Below are experts of layer 4 (counted from 0) of a mixture-of-experts language model. Rows are named router (the router's row for the expert), gate (a neuron's input weights, with its number), up (a neuron's input weights, with its number) and show model dimensions 0-255. Each number is 128 + 32 x the weight over its row's rms, rounded and kept within 0 to 255. Numbers have three digits each.
After each expert's rows: a language model's description of what the expert responds to. This comes from a sample of Wikipedia text that the model never trained on.

# expert 61
router:119119190114152125144202173154177195137061161139148140152090088120124113121159106147106153061161114124141102107136135143109097108157106147064080110120141157109100080157148098121091081121142075155095144051151123152157107183156137105148109112133126138124133183171124133107152094094130104092115091145157059137092133129074097114157139120166123154093145125103147119079099091072094195123127112169152129149142163204124082121147105153112137130106113107172138127094168075129104119123137134101165128139086081158053115095124112080056165168148180151151168190167104132095169130126144054138098102172182175103104167079111064090190119108177116108125088137166152160166173079117102126094086103172117127101072159147165125084144080154081152174120166128091141105158089082145141100126152141
gate2:105150048147144136038115124212155078132129091110158151125156122167133194079133149155107151132130156150144127178160086125116139147042183119116141104106159098137157094127106083160170079169081070118141122182101140168156139112117090181127176156088119179112184142087085128141125115125108185149146123097114139086067143098147128111086121102099158158041176119208143138168141141149146086200153202147182121101106120169157160146133111067137157131128151123092103108140171138165187146104171074129127106130089141078165086159077098095147099140097089094149148112049142149117159078077111139066126121113112132156130125106159090084061054112120138129137103102121134090123108143138111101142124091117134124174172103107170093136136129097104135127139119160118136157151129114083123107152126172
up2:098166101158164153103128200154118144146132111074134130087173150145114185107168174106093148123111110111141135150101106178122093098149117116111144090094112095087129093112157126158106115130058096110167104147116147156158109156091059157137173142088142174063180157095099127123140110159103189138147108105175110108109151146130158147101149083087161167075132146162190150140122123163136077184090165178157114112078200159161103122170132122145185122128166129092150062116144107151148140036144034137148123143103128074132112092089126095126070111154120121150149114068100182140129095067113119061114118109136131161107165093136127060045084152129156195114132087113155162141103129125128108149113116128107169138160164080170116111181101162082154167095160157081191140170138141090116139157137129
What it handles: Equals signs around Wikipedia section headings like "==See also==" and "===History===", plus apostrophes and curly quotes.

# expert 14
router:135168118135117094139109097110111181085178163149111111077097126101143153172168118140114112139159193147150108103065159086124071149111154113137127067116111123119116045104169126139073135112090102149118073105191139064117169102138134148148060113144121194156094094112110067157082101161113096141152122144179119075159114155145178134126177161145131165157146134123094086101166184140079135094064123099124135138104130176151149148154116106141128097128120133144174137120148155169109111119123067134158147188064075092107082140130122108085138164126162153158124152164130102050092133133154126179156142095145090091134103052145088122174141200152120066111155177121157178141093098148109106129083159157152174186115116117114102082126101136061185137168198201173139142139133161117092138109123115
gate2:125166134163148166156167092065127129138156138068136120115149131123172169143132149117127107119126124099153089128119122137117220147141201109136132154077157131080118136116116130101121127101125127118127131112087139157147128126087107163141149133177132095162060118146106117156175112111148124143187147132000115093130129134178074098125160175161138142161084119152096124127069143112125095157158096112152189113096146090165087170142093098186126106142090131143118137140126061081096097139169146100154119161108195190137176083117187101164156141102145087137053135076059143152121163188156092141094144146107190135102175159124159100097111154115139165125156126086133122138142133107115155158121111139134105058121133125100183126149228162144093163135107101160118136124045138140148153131155215
up2:177122141136177143106144143148166151174132126140145101150108146101147069115120109101171140103163114149052093175086162167146146148131060146153090131133143119129140130169203161136150118079166134106150144145182098183147115147125114129134181157171071134135115111082120099142151098206124038100081167087095154178176138080114131154107106154113116123096075144165111144159126031117066159104140135134084046146094113119113022102122103158119085170145125126160133128108064145146042179147131171141159093158074098159148122110068151162154081121150143140123116135124177112118139115119132119120123109127123187097131132134149120092114184095125102158183122134149137184078070128114137144184117112099127130136179141135210090125126121112100125084077097139144089126129120123142144086161100064
What it handles: Word-start pieces like wi, si, ai and Vi in running prose (widened, withered, wireless), plus some table pipes.

# expert 22
router:133091135104178100134176135153142152147150131046160113067089115160073118172124121135148126119142112109064123123132178177158131088080109097062099129106196170080070128110115112083093188128156134108119073111118134087097125135175134134125137112099101130092117117126066128106141156161119072136106130199202094125166095157087132103105132107081166111138181057077139146153189146181123137075151093161087104156114068131144124116117093125149103170083101136099121159162131128127137121122086098122113139091174100158078158122138151111106174179104103172155135093176120129138160107116095120088120150144149120097131146076173061100156149093202087126125101118127133122186115069099091095172091176130147138097101108083154157138122117164075172099106162149086180064118172118189163100181126146
gate0:149115180115081079128118135098149169100117146135117114101133143109118129163087096095144098103125199168165145092174149152165131166138131099171125191140094144126112191110153094047150105101134173134162095138155118154118072149088169132080130143110120060171155162122107180124106096063149106125203142134119183143131058080177148128168109102162134084176074133140053145152144119150136126098122112122109193150052180126112081166111140166105132088134135091196123144144130088140115116109133125129131085101116121105125125113224117128121147114186159149173157106101067148162134166141178167141061116140079127152118087170115181149140157151123113124120134143083142123127111094144111137145116151090076169058093152103029145110152146101131188200133094115097086140121115104115157162153089104
up0:071141085138144129156099156148109133135117154126121141191181114099111135120153162128110117106134136128106098065060118141111103094086124130104180087150156110125204092121163148163106067211148111067171120116118103101158191112134080142098083143189126061123101087170127164154149175173157166176082100158125142142134164100149100147096158179126160098135131074151138134140104094050123103172097149144140103110161162082114138095130113162131108086161164109062079044147147105123173138137150140110140123120122117136146150117123098147099229123123083108036097154102177168127152067170112099116184140094104120132058178126122108152114126135144164062119150076119159132087102102100108145145132125125136079142120119179128153188121120115099089104107186172110150114149141153085131071095103158
What it handles: Mid-word pieces of foreign surnames and place names, often Slavic, Italian or Irish, such as Polugaevsky, Raimondi, Seville, Flannagain.

# expert 17
router:176131142103166055114155060169147163092077156150158144073097127165129174118141148190093099138128125135100132143117144119157102127167151113103128140099148185117141080090120133108158141115142100072139116103141143083083174143138152098143075104118088097091087079195133150143137125144159148072107088188172100149142125132061151096091117152121161144137163139119155099139132127141102095121088105143129130169109117173144126143190051125126122087074088124108127096086127090178116123164111114172110176125125114152058153134120085107127151186113104159164146140125054087098148122131104073083115105092166061059186151111116097127142123086193085099109125137146132217116158176153079080077052113158151127137116131123125128124142059082127136149169190177103139120156176162164156102138113078
gate1:100168152138105122097112184124118050167144142045149120146143119070165091089050122140176103100148192123126166134206106129067160129098109125101100155143077127149114151153096144082118125091105158114127131149132165127192138065127139160107219139136177142169139102146116143119071064125111143205187087116119138124145163092139053142074083080140124134086175126160124131151115136127092098127116089132093124170150150121136157114094127120116123135189135093181117140083078149130122123105110168128105134110156133143125081143144141117144083136101119096120067119114165145125130194123115142199149164062151181156090114043137084142145095132079109117087152133124080097092087129133170122183147144141115149050137118108136163098128161192155169104097088120148167111096103137088099166084102143
up1:131093101208172136168172092194110136104158096147149120120101133127104171184069139114132080066114098109098138115118143064125101099112096059121108126127145099140114170053136157129136128102119100069150123088174139125135125158095152173102089140130122130068163149150162137074160146149195120073088126112113103111139080197069036105146176094094114084108113136169079131141131140107141158123162151072136149098129113103134166147179139121123126143131166142206155146128139131148133164184096117123125164174064150111133153134180134109176156171105117168114127113121114202166118119173136107180124196106106150155091125165161109146154133158127131130137198168131142123201166126150090122135097109113136118102070090144132141103127175048130120090202117137188076117183145119113131108081145160
What it handles: The word piece tax in taxes, taxis, taxa, plus scattered nouns like court, species, report and miscellaneous fragments.

# expert 32
router:210118144117167106142128082172201177135173119093101160122165101139097126109100092181156126129113133096085115138107119120127119117185104102135094136093112170131119072130116129073096117067122097139138159101112116079103125176165117160160147104100107143111116095095095121100089164102178147104111119143140153173144133123068117154088087103108111176084116132135148062147153123122097212119148132145153133097120208135183148162141092178125154078045122129110101117150124107112153155130089142126116175130154145166098196123105180096100095193151093188081150132205077159103181121173110104065078140081176064096139128087160128139171151107175098098094113171116078152105129142160119093083133118134176097134158111109160114140112072158075180135166168094158139098113122078148133139193145127
gate2:106151123147097125144107159106122130096140096110190194135146117138098113098140132109081125121097156180082103051126071107081196143140154161165124120092138141122147164141117115154162107135136207144205149138099108128156239122206072190131156134156129156083157140123122113143120099078097115126119131116075158147128146115167132169093063075156107163105148121158192115123113149162081091104166135122116138170084107121062146105111198103152113130125127107096129144131141164064115085114207141156205083123131139111136136149136132119144156110155204093133059144137160155134142138126123142148120156119107144101094190140128157211136084113081076110174148156170090167126152113157134134125168114100141134172156169146100107196150122082134092052188108115153113147117097137143106113159103099
up2:101112079169124147100197096128081150212130117156142123094148145135120111139148079161156064127131088092140158120139155136143144081161161141106137162077126149140128148154071143092116148077090109147118139136088140115121112145190131109121126116125172127099161102080198156138165107122141151141132155129150108101051138126128112127094154148169161100166129148091148137160135105105078135098101133165121024045146111096130109098075144141101176107120114079086114147134181149144123090164122087116185124185071148114132131136093136129130198120085139095130150126090116169059127102126072131090117150086136139222113158131145141132164119099217158096134081152138121174077164158116126073050164178089200124091126125088060147143110095099085098141133171159136139139080133108154157141103133188
What it handles: Slashes in player career lines (club / apps / goals) and between coordinate formats, plus scattered other separators.

# expert 15
router:134085113099143074193130094151157193094148136058157103100150097121142150163148109117076123098128149160109121084121191179109139133086109162152077198131062182052101144158093112050132107091132152103142115107109043145134135129100103148132098156146125096177052103141167115177155137097110041089145167139131098190145199154108138158124137141106117130133107168195123087137138063139117132079131132076120164187145127090118147132111084180113144104126106126181126124100099072129057142123128160145158141072173213148134172170128108090109149164112110129137099147135070091171113156090181103118098121157148155089105122129091122116165171129155121094163133111133126115106157105098151114111091120108117117126167094133106134158108096133098184136186124121126127117111097120169124189068174106
gate1:106141076161095100164116118139123067112149139109092148151096051141159095132113137169164088150125074085166152125194110171148158122096121092156111127128113126109131140141155120095142123076100200152102137080152127120129169094084088174106150126187120130124183131106170158152143099107134083144109105160115131130150115154164135170141141121118081124143159136111088124096127093093121079166088142209158143061038170130143137144197145131133076126160111145142103161112147124122128191123133132142048118178145148156144089174176087047156122144116088212141066149123128126154149133081186134089172048129093150130110155090108186190076140151153132086106107174081125165125116142203116159132127123168073129141129106101136152072167175178128143114133166124122099118177165165097118156099111131
up1:094117082083133097103124144081093131112155139144081070154141131151149134096155127158188072186118088164108181089111170178212156134107098156129124095074109077136112103175103100121097197082127129109169109186130126127133190131118133165138145169090165208147186129170122119156081160134186111165136115153129092152119099127138108142181095118116138142105149122150109128122111113191115085112095118163108142100062141123092157123075111179149173142165136176145127111120166129148166120122173129139072103131088119182104054126223121162160124064104113129138096126129122113156143138090126089138156094122103167158127152067134162179164175141097109109075130161131130117169128155138197109073090136118059112090139143072087145125115143187128102117099063132126116093110109125127100214090115145
What it handles: Latin species and family name pieces (-idae, -ensis, Synonyms), author parentheses, and decimal digits inside map coordinates in species and place articles.

# expert 29
router:084198149122142144094167131191178146082080134110155072141150117150131165174131204148165138094130112128141170097110125166177163162065102130186086138125155164132091111141132176125157138098083188132166131128109138106139144134179085132160163135098152126122166167119077145100148100106110194155108105124107137134149166144119133161100112211113142117150111133168154183145133131113123102200130082087089142103167149135158158171128148194110071176130090133147044122141154159098093139153143147108124155087118134170087092110203097169072098182140092110050130178095115147056130124146111131162091095170063137084095145077145141096126091151122132110118092087145152108115076111132137097105185116137170118150129126124116165066116114106117133130128100126146183183153145068149143210117101147
gate11:150173143100119114165121139150129127154105194093165200087215116134138122137182104216090113123119134180172110127155112096113113080131126123127139156124074144163119083161144139136099073116101079140136083102159182113124062158118152099075130113109114165115113094058117145072202194110104117127148090117206139091090151168199165141107115119162125183151174109120179177160147139113143111140122126114175097135150147140080143153106113088145158162176087196084123136087147158143169132102150125128120126155160128106109107137141107175121054125109133091102162057149103130153134099098113119047123121111146138147203077105109149096056075140123198165095097181143156129137134141165181154116141197130157165135107127127138082151111116136124167150155159144109146112138164168135102158090146143
up11:111101117124123108135148125057116125088154086175143111161070118057110117181108127093225130129154096055108149128125173096128146145107043111106122140163134121104114142166094143176146178154161182124087167114157091113166200174125066095175142125101079090153172167160137094112134149147154128102156129133087097142214125069119105098165144142093172092172019145094071102115138161120133145113104154128115141149127113094136113089160104101112103142081126118140116156096114079080141111140092126097115144106105075117125135148120121133134165107119161162140130189085099098127136137182196189196139167149132116148141149134192074165151160143132134118124089065044127103135115126156079112140077110143135091102123161084119160131110136071097087103090152133152111152162108099132092087117105147
What it handles: The word the (sometimes The, entire, both, whole) after prepositions, before names and phrases like the United Kingdom.

# expert 24
router:175123124158091111182132127091149089128092140131173153084170107209108175119162086119086086140167130157174126182143221135093092128135105123097065125157136138106184113111118111153109180079097101113133122063139138123136110175149178113139074107104148173116129113093145147125136123110130162082149129131158125089145121102151184102125126073080140124170122127047154087117091201074104138099164097124120168158146180126106150109184093085126131133129169096137068179154159109161115157084097098162083151102150140182097200102132138138081167153113098148131142089159117148119067103164121118137089158110177106166114178152117077068140117102158088148073094175149121191149133141133091120102114121128069133178090088117120077096112124101074147097172121158132107106116085161137164103201164108
gate1:154077155087142144192135150120116031143083107141155110089171138105213119154120098126093117149153132135141114111142102129156146133146147109109174125100175099190162156136134176095128141099121059108161118162079082133158136163157074144130136147110055144104107178192106178119137150130154061201155124082097141131111134098185175144125149101161123111119074104130126175142144137152177137130143152120085166144136200195181154108145139139205054108151048151109108149151074167115098111121140131118144110117131163096151171118161131161184119142127145087095142197114067141122096161134176191172180130132132113134190159093158123109142125149086144152148169079089157168114178124052155124126145115130122153156107135105087130169089159124147113171146078146134165177100150126127122153151158100
up1:137126130102148143176143197124135132157140119105123126112079066213162117135140103091097162160181138130164117119191086129132167087127113077121149172079127086085107133171120206151099109102134081125165111122075129119173170086151147146125113146149011155076121128128127129157124112178152114140071116133114157109163121138159084132140126156150158117150141148089055181123141121137182180107166099105143140136121134142136139127167144109173114089125085134091109157151053114145133137105201145157081101154120108085189091129165119161176108122114138101103144073136176136129147133116163166163134165103157046129133229106120114103133081153130180122098123142146152124092079111084117117131091113168108128127068156069120162163119121116181125140139067194080076102096102092177107139089158156
What it handles: First piece of a word that opens with a consonant cluster, such as sh in shouting, fl, Kl, sch, sw.

# expert 57
router:102051144095135113121125037155161173108092080111192141140079108139106140120101131194200181162085095122117075129105133118096163145143163134121109194122188162091170122168167137150130060157154145148066138162122134110117098159169154108125090094091109094147142162132133141146153171124157097046114150111160108067168097134105081079104101157064122143115160127115184104102146120123082115145117137153133171202083120115117140125122097106127145112075104101165137097135093077131120143135139131143148171195137044140085088167097102107090172136147154136121111106171107123108133108168136127066135116097142115082140127133142089125092174083177158108195123142165170137128136105168100097168068116107090148078113119125161100080122091134107123107073177166181154106118217161135135129140122111
gate0:111116092194134132111134148121177116148163137094119175149117101139131107155111224118084125099078119091091071123124095090115109116142096111068178092166145113134122203184180141112152104184114112129112184138208139137115103179107164124070100191075186097091148074122116191126095144082145140149148154124110136130098153146135126103144058118149105166123150150194112078149158087154148134121139105131094121108134106100203148117160133110136106158172155155136142117164115188141127109100143107061114101098141148191156105124148164126078078158062133148128102108131159119146139124135140128119106107074095144156134099154117118076156120074128166130096101125118206103124094096187153141191079080129164135114103173144178172173146153127091099102054135162098158132123145075081182110078146115
up0:125121164194113115105139130129112137136165103124086131059116099131173149134123100116125151114143134185075111074176075107111137078150131086099182118164144106154107127107109148119078116118127107100113159164105178127055100148121089173070115130117154150135143117091129123104125074122142113124153146122188139208161179151145173164171135145163139167185167127163035112144169111213149125060149134094133135151147076174149121132150131135136145104135121116150178132161122163139179158074134074105097096097146118141157082125147161109190127167080091086145148110197167116059184135156044132134136046131122168175145122101111135099145118132128081118145087153159125129136079101154121175130080103176150093126110139174174153123104103189090097170103134109075189153111083131155158112094162146
What it handles: Syllables of Chinese, Korean and Thai personal names, such as ang, ong, ing, Kim, Hong, plus table divider rows.

# expert 59
router:112163137131139108117160191160114139140130140098047062112106198104137088127129057126131094125133084117102096173090121096126119129066102165077116100162089068106127157149175157128166093201081205186097127109132090150153167080091136141107133178082165126137143162095107098106121129187152068151172099119132112157152066094176065146164112125090094109154137102120131168146118144102108110142125132153125150198109123129150098177050185132085121118198158109132099112162130170176159127077154123175128117161134117134165124147147138202171094090132104148157132105115176094192113079134126156100174179113104071100184154085141116133108116150084156136175151130112112082152153130149123122145137134131125132142070138123153146175185121143119112187096106118142121093129145150090140153058177085
gate2:077114167164121099134086123143111067145153132085171135082180142135090176092137139101112072116114126126176104146175114149105143123133112121100193131122136077134117103162131120135150195127155135142110159191083145121167168134119123129158087101132179178113155113114138133116147160119136150172038125165142122181065187148152121166147133129159150104108105052174153127157089158098102110117199108100180168156122114099148152110120180112165158135170088106125205075025144157155155127128138103131071131148144121167126128084092149142082155122122050098153175150092173161069139128117092104106048185112155131139107108134133142135105120130068098116141128115117079077073131109151140116144080122178142130141089072144149092127137146113199104146179104095153121124155114161151083079211127121
up2:164167093152110118098080131109145166093131134148111144151167135148104078112111173162186098091112140138021175168089202109129122135125208146156086098114132103138140155190126102122097095111125112089149108111120093111093142159125086131041122119113117116113124155171131133180098086102160101137193140099162109100123119121109066137136170123104099147159127142092087120109118103149114063161102152146124102127150093207154124087132104086115104163135135134164063122137137122060134127160143123090169181109124187025155125121125127092153181048141139147099126172105088112146109125082169136110138096118171132106153136159205122117176137147176163144133143097136204160155135139062105140138172134091121111131170166096058198169149127113095108114150140098136094116137102130100154159067171161
What it handles: Verbs after a subject or to in biographies, such as served, played, joined, signed, elected, worked, starred.

# expert 60
router:164121140136139130197099164123153133139148111130149098114122120106129207098109135122062100158147113163110141081134173110149113145180141138073131114200098135157139158134176163123114101074128089102207108100065078107174158145104122149110081124132141162152088124108140128102094117179167108130142114088156127166140181180174067169113120134105084121107101124157136193109086166117131146054141112110155127159202144089082152137160135050193136083149178060181122135078109109146069154092120140140146121098121148129215124145098098112121152179129145148133146130161160130093087072190103143160097147184117090153147113160114133131138099127158111140069105152136093134065119117131109154103091201122119177097134108174096078158136115140147151117125141149073073114177119193159094104133159180
gate2:083145131085100082089146125115123153198126172097106174144138084136124107139116161186104150146062178118136100129076176103065138117098145119112113142149122131059119138112076148198170097121159144202190123161128156136167114162105135108155117098119187135090128095085120099154116120083099147158144091104103081145094115124134134104145094121148119136155130183100144106167127108099225109110118185144143125152159098142152123106108183170144109095131165143107114175166146139135194087114115095161081087086133166139110169120118122155075173117132123111127139085124125117140074143119166092123098144143104080184094173071113140074130153132098162134128154191160166069131188082138148093118079063140092099097123121111178083146138163125191198118177123107104121105164114102084133202079167070
up2:114124064099109090117138079155086121137105149169138051137147188156089102078120118139169072126178015080148144134098155073198125129119175094099120156140172144206152181127153109106127149107113074069134125084105149106134110197105168118107133185132134080133117124156109129157099154134130204134089140123131123152119127145111130126145118129087140063082100107127180084113152160057110169158134091127107148109104145125109131106103110145127146148111164140208172032143146128157096061140104127126149155195125135133101133129094169152159103081108124125123145161153199152087113125119097190141160110156099167098117108167208127148112103129096132094149164111126109098103112095095117118191137168164148146094114082114173082066126129119097103141146165130153114155107152149096112059141127163
What it handles: First letters or consonant clusters of words after an article, such as p in pale, fr in frailty, comm, st, dr.

# expert 3
router:171129118054133163074065097130144194117196076091175211119133080173086197146082100155096152125115119154083144116134106117133159121099111184130102110129157135134057110201141176162164131112081134149109151150089153134099085152104122100132095126103128116099127110113092098144180154151122121069104165124140140144145160160179101058143107161063117146096126135075103098164098164104185158083148134177124166124151100119154126128157123125086144134138113124158125062150149098110132150119116109106081134131146138174096176104127120049095183113164177093173162140148192163132159135107153114050127117094120120107149146053175115146152085169136169146093087094164153127162082116131130146108094157183153136138120144106097158130110092128131191131172116077157067161090130150091155187109116106
gate0:167149126185129162132115167109179138192119133176125138093157104096119072126131192060157137114095155151156085159086162144157161205127178115160147117098115136096182122141148055146053181114163107080144147187122113115183153089117159127165181084149175161123146133112124111098169141142118191154085190169051191119081127145176128159106112082141147129135072087145152136117103131133124155132106140057162144121068156121124112149168129118071123113085140154103143182141120125128164124137119150126168081154124131156148201121156172135151163075088128114154106105143171152136114122150109117137191121154110088136054143134155148116135097188163117162095107123098139135147106103132040107089098191121108142136096104118158151173131115163130110197135112051124123103072072135099145106137139157
up0:151108124113132157140121168092121116056102181156150065134077074168087107102159122126131174138142078141111132150141109121156133124153084155160165162076152078145134125200175156143193156194111129141118117151186110168116187109169121060181164131133122211100089089158077059114076130075131113140090147067063107155134097119072129141138116129140161148067162068124110093109089099056119115107114153099031118138099112081170126118117149071112165100131115142151101132124092123097131137112134099125131125120140115193118105049110132159092092079172140112140086195103173136112149136121113142083124152090136143114120134167161134087127080103139133169140120102127166173149111139173107133175102142148118097117107185160151129093111109118067089066091094097124119107123109152100121169069117151
What it handles: Country, region and nationality words or their pieces, often in lists, birthplaces and sports results, such as England, Japanese, Mozambican, European.

# expert 47
router:166094160135110096152092147084148163159112125111083151041160046141130180121126110117139170130215151122096148070136153139076137141184098166149122058188128167106196125107113151154078109122086093183134123159123116136096096099156140075132067090109102194107133105155094134099111133144132104101112129172107128110199136130144128119064126138119109160133119116117124108158126156192118133145118171132109125156123177168128107145128106098099173103084088133151148171099092129136093184168139136127144149163118128147066144104133106092128183118178102106114138167175142130081159097156103134086061155113171140128169155078108097130117134144120094154077099106162138158133155148077108091098045141185214133112085113149127126132097045101096151070118148177152149162132160144172103191142082145
gate2:144103142173118087087148099104199113118126124130117087132132127119123104104162126110125122151114114099103140086095142131127194126105134105093108118175147149146072143148164091088158146129075220146125150098213102040148120068126118165147125155146127109121106148141156150119164156097137184113110137141113124160167162107164111188145085121139145132152098110197085138125152112150085170098156101125128124170160095130140154126108143150154165087140106225138117141144104146159135176107104108125120089115113231196155171131111175073188165149152162160163134097087149096241104174096120097064129142145066129141109102141175102161083148159126098062071102102113135102112121120129165129157121177191108078102104125118163147161152149147144137092160165159147102151134128095100140081136056095
up2:060125111163156157174125158112107123159115142128138110173069089150167136174146151151094141140105106160152135160081131179210077183136104195158118090134097165089134100113110150147093161118169047117158133084125138173120135104142189100150136098116117123109098073173092190138104108129125151150120187105093122072092109156055124131104132123133087139121146228148110069126132147130177034116120121123149158105139154157150093140139139123081112137155157083106160142141114096107082108135154131154114088099113117038136098129167149137133086069087138145093129160115123117094195106108083142189146129070140108127042145102079194125122064152169154131165145141117130153147177108111090091158147086086099156140137161131139125130101130156116125110125165141117096142082160183083075166102128173
What it handles: First words of proper names, mostly places, such as New York, San, Los Angeles, Great, Grand, St, Mc.

# expert 36
router:127123097078156101193142101104142157051086076111150140123141091075065136134127148115127079129152080096068152100149072078125125089113115116168081183171169112135155100110188183132073107197087141074172150102128150098150142111139155151120147143119120129145100137135157117110156130112095127115134184174119139157171147146209187141119104140117113138124144175140101172098136133094087186141130077099122120102157173143120074119099098147118162131086173153129120096134127080155150152138120146107163128110172108123121113114108126079081094147120106139088127176144142072186127112119086181066108147075179184119159114129155088137115093142147200045077121086089138095100143109153132153086112172118162117094065104140126176154096122106131063130073150142136104062116157198153079182116109126
gate2:134104120097086119087164160139123154176093166142112110172109133132097165131177155136112112102184152107104159099122135121097157110107160148141138159124155093141089143139091125134105072139086128130114145117131135149111102082165171097163118167107150151089155168161154106090109112105096129074193133115158148085039172088180108173081045140126113151063144119177162193118057062175111151148117157143120112108146125152093130160105128145147168165134167148097086114061100087129165128160096143114117130149143114109162113142108128160113092102147091190105141078060163126095193087089091113096090129153132059132108149153121196172160104099140168126103120121156125147085122166049110154149093160128119160132122197124133158078200121135161032109136130108167159146144138156191149159172100173
up2:130120109132130102155084199092128130066160121120085087162144069020166122144107166150157080107116130099142077153110088104107079141143104157122184138109123120127083109134140112114144113106184106084156186185159191165141122077179095138097213084139132113160167143179140156154136136078138076162163137135116154093137113183136129103139150173123125136125102097095065135081123133168116137100104154128130109138120086044116183148143098124166156103113137141139133131083109118113105148131148139134121165122061173179127150102125114155214124170079120096133109168155105120154115133142052148127069107091100178119112094154066116187123184124125145108137127130128146134182139084080058153126164126146143206137116076143101118142051087142143157139141114110123081121119111177155143167070133171
What it handles: Direction words like north, south, eastern, central, and hyphens or en dashes in place names, scores and highway tables.

# expert 30
router:110124153111133131121138065124124155182074176121107150096145086195104144154167102107150123121114088135116185145095197184172108150137186127068107162097145191093180091089130130138111083061162104143122111099127166127125110129161148126112142106082072123115112124153140109072131113096158081087143163162124097166156114132095155144101123196092175072155158167129131111082157121137123147051131105123170142069056085139109126114163055122148088104089147111163155095055144104115095122135107169103074177106156092135111147131136146099115144149115100139111179116141129098103086189192116082073136164154160110062170135090176137141158139153156095092157075112129155158115135142140125106066140140126133095157154179103158129117139129212083144163170181146089129140132124093082185103138185143
gate1:106091132118132128154137129163089111092170117179074119116135138056097094133144076076149135083074100096151142124175097112123119160107033193141145125113069110111068179119126168128171127153119115142164082137125137156127165103153136129192118153081116144149136145131164133122163160132126073166133118143092073077110099111141181118138091064091180097109113116198137086075123091126155168138143127124096095164118110081132159124125142158076128221079138114117083101122137122127111104092093103144106101063114151201148121054118080179116118121145130155161106114105152117148102125109114109121187164103058094173132106161101155138177118113137114136136149080113131127114113126121162135127147136088119085138097166151084165176156135013140084127128114129058149083137154073134110211161166141
up1:140118133096145174138109073162130112090112136171026129120166135146110075150176144130163117082109110123104187129143158090165111190174105172154164162123157117147119175154153097102143132123107153136123135120169099154128090118159101147104098165106114132134050095103160120132178151133122114089150103142106119138135124134117143122104033098151150103111143110144129123143143087138134076144181172131145089102110118121125130104147112153097143097132195076105125084152169118126145128130115063134056066126084137192147098127210210096106093162160098182118192049086104143144085107163095099137102104113116141154128153122157165109131132142169093121137129186108110101162078161146174163095138127098163097120189195134202104072130089113105089158215143087131174101110140121110117198098161134
What it handles: Middle pieces of long words such as pharm-ace-utical and salit-ol-erans, plus women and men and table cells in sports results.

# expert 56
router:141144069106129158115119126121125144122142150179147170124139129140060118087137106091144076137135144183106161136119154065082094194182150131171097074104134160184134157135176104100105070220109170191145131131170145123111111181125086103149106071099154086158110075131137106182123156114113038185125154149092126168164115121111165103183212140082168139184076089097123164154144092170119109160094124107108119133075144173169166103096115113133120148168133144108125084108178154129146158172142144074143151122115133130107190122154083097082114099155148107184131146146147105147130145173098088161065172124186119119149110095152083096078180157116122120135141097123151096123132167099088119103083121135135075117131134092106197105132113099148145094101121124202145139157181115094174146104086116
gate2:199090180128159152146118130161105112173162187133124207069082065113130127156149147097129153135126121091133109101059118116179159119119157047077116152125133117101111125159118159173147129108168196139158176237129115052176090182041146123155129147142114104117145166151115162083187119114133136146169144130109139170138117107152126147119163170101127112097121087094129128113140104128148132137107134100167206151094161111122128139146162096139138170123123138084161144149110170094111080101087161094117133132098105125143150081090139020158111194075078188113170081131148180156146136152141110080152146150092138131123104071158128139115142118079095130127131073098144078133128125125092176201128126146134115158098137145150163110112127163123140159139112173113149210128118127155146192163127140
up2:063192103218166148103102112124145093097133081115159117157149117082124132090132040207026087166145121160149068154160143125075199167129126133147127110122166140123126151125159121108136094145102156105066174121156180147085164135130144128165162127185143169079089083123121142105119162142130131104090056131098109122118177163162159123144136131116170105103096127145159066110159147068168105120155145116143088095101105105195114060133148150131130145132141100123172123105108147080174134110133104124122120144067164113105130124152092161122186119109145091082115135120147097083174163114056095168141115102133152121121075127135097118100132087127128059133094176159100108148140132189104106128152125173112127156099061123212133170138117110117094169129132109174066098100113106146127143077155077
What it handles: Capitalized words inside institution or award names: High School, College, Democratic Party, Best Actor, Department.

# expert 10
router:146163127085116157141153119099085172160088135100177163106094077149090138072109121110072138173181124150111072192125111103167106108139169132113126136114120089125160068118148166138073179126147102089169069091162155142127105144167164112092155164139113134119128114161156180067120172099116139157077181141149144190109166157171112114123152083108132164104150159165139162081097176119077111115095173121140117130113152142122129165146089135175104106077138135124150136155113115185095109185137095165134147150165071150118147139078165126121088094059118123122134141151095125123118113194116162107063164166150067175112118151107153059097119042113089128105123175156173159098116198142110100053122134143191114141170116134097123104093070182108118130169128217119145142096171145129089100089134140
gate0:157110163134095112161159114106115154190186126093153135132081127166138174115125203074129065110146067140153142181132088134126165128132134206140101190135104172141148082142112178044147157097112093149119148102078080127161108102148153130132114122102139148148108123109098172131117155169165118097098160207107137142101108152141130134018150171150125158204153168161163125149113129113143095149091085101116189100217164126146155107131143125098203096143126093144108179178102117157094160119112148119149106126109156163153112140107158090125153122156176110083090161185099144127143123124104159111104126156127154124148165141153144082103092146117154133130128136150099133096137099120156146073076206186140049190087146122117147093084076095109082128125151091101134121057134153115093169087141146
up0:151153181086135094134137149165106128112121148113122087101119138169132118145171118119107164116110091169144083169105138126186186186152151147169146101173073130128140108120109138097115115117170137101077131129134065187132121079164148150089113112163091169140067122138062104141084138089111114130101118155145102151101088118111184082025191161099122128086093188156163122124105091124147135133080115121117212114100141107168084152111139147163196103092155110133151134184086121124139154136139100172195108161105148097140112178093118173101109119149086116176093129171077048172129152101110171116141115086084150155112087109144137101147137068121144126213162154124112134099186133153170164134144145082162057101096150107076130106137086127066122068093109167162143130114148165077080108150123136
What it handles: Hyphens and en dashes inside compounds, catalog numbers and ranges, such as 40358-006, 9-date, 20th-century, plus some table pipes.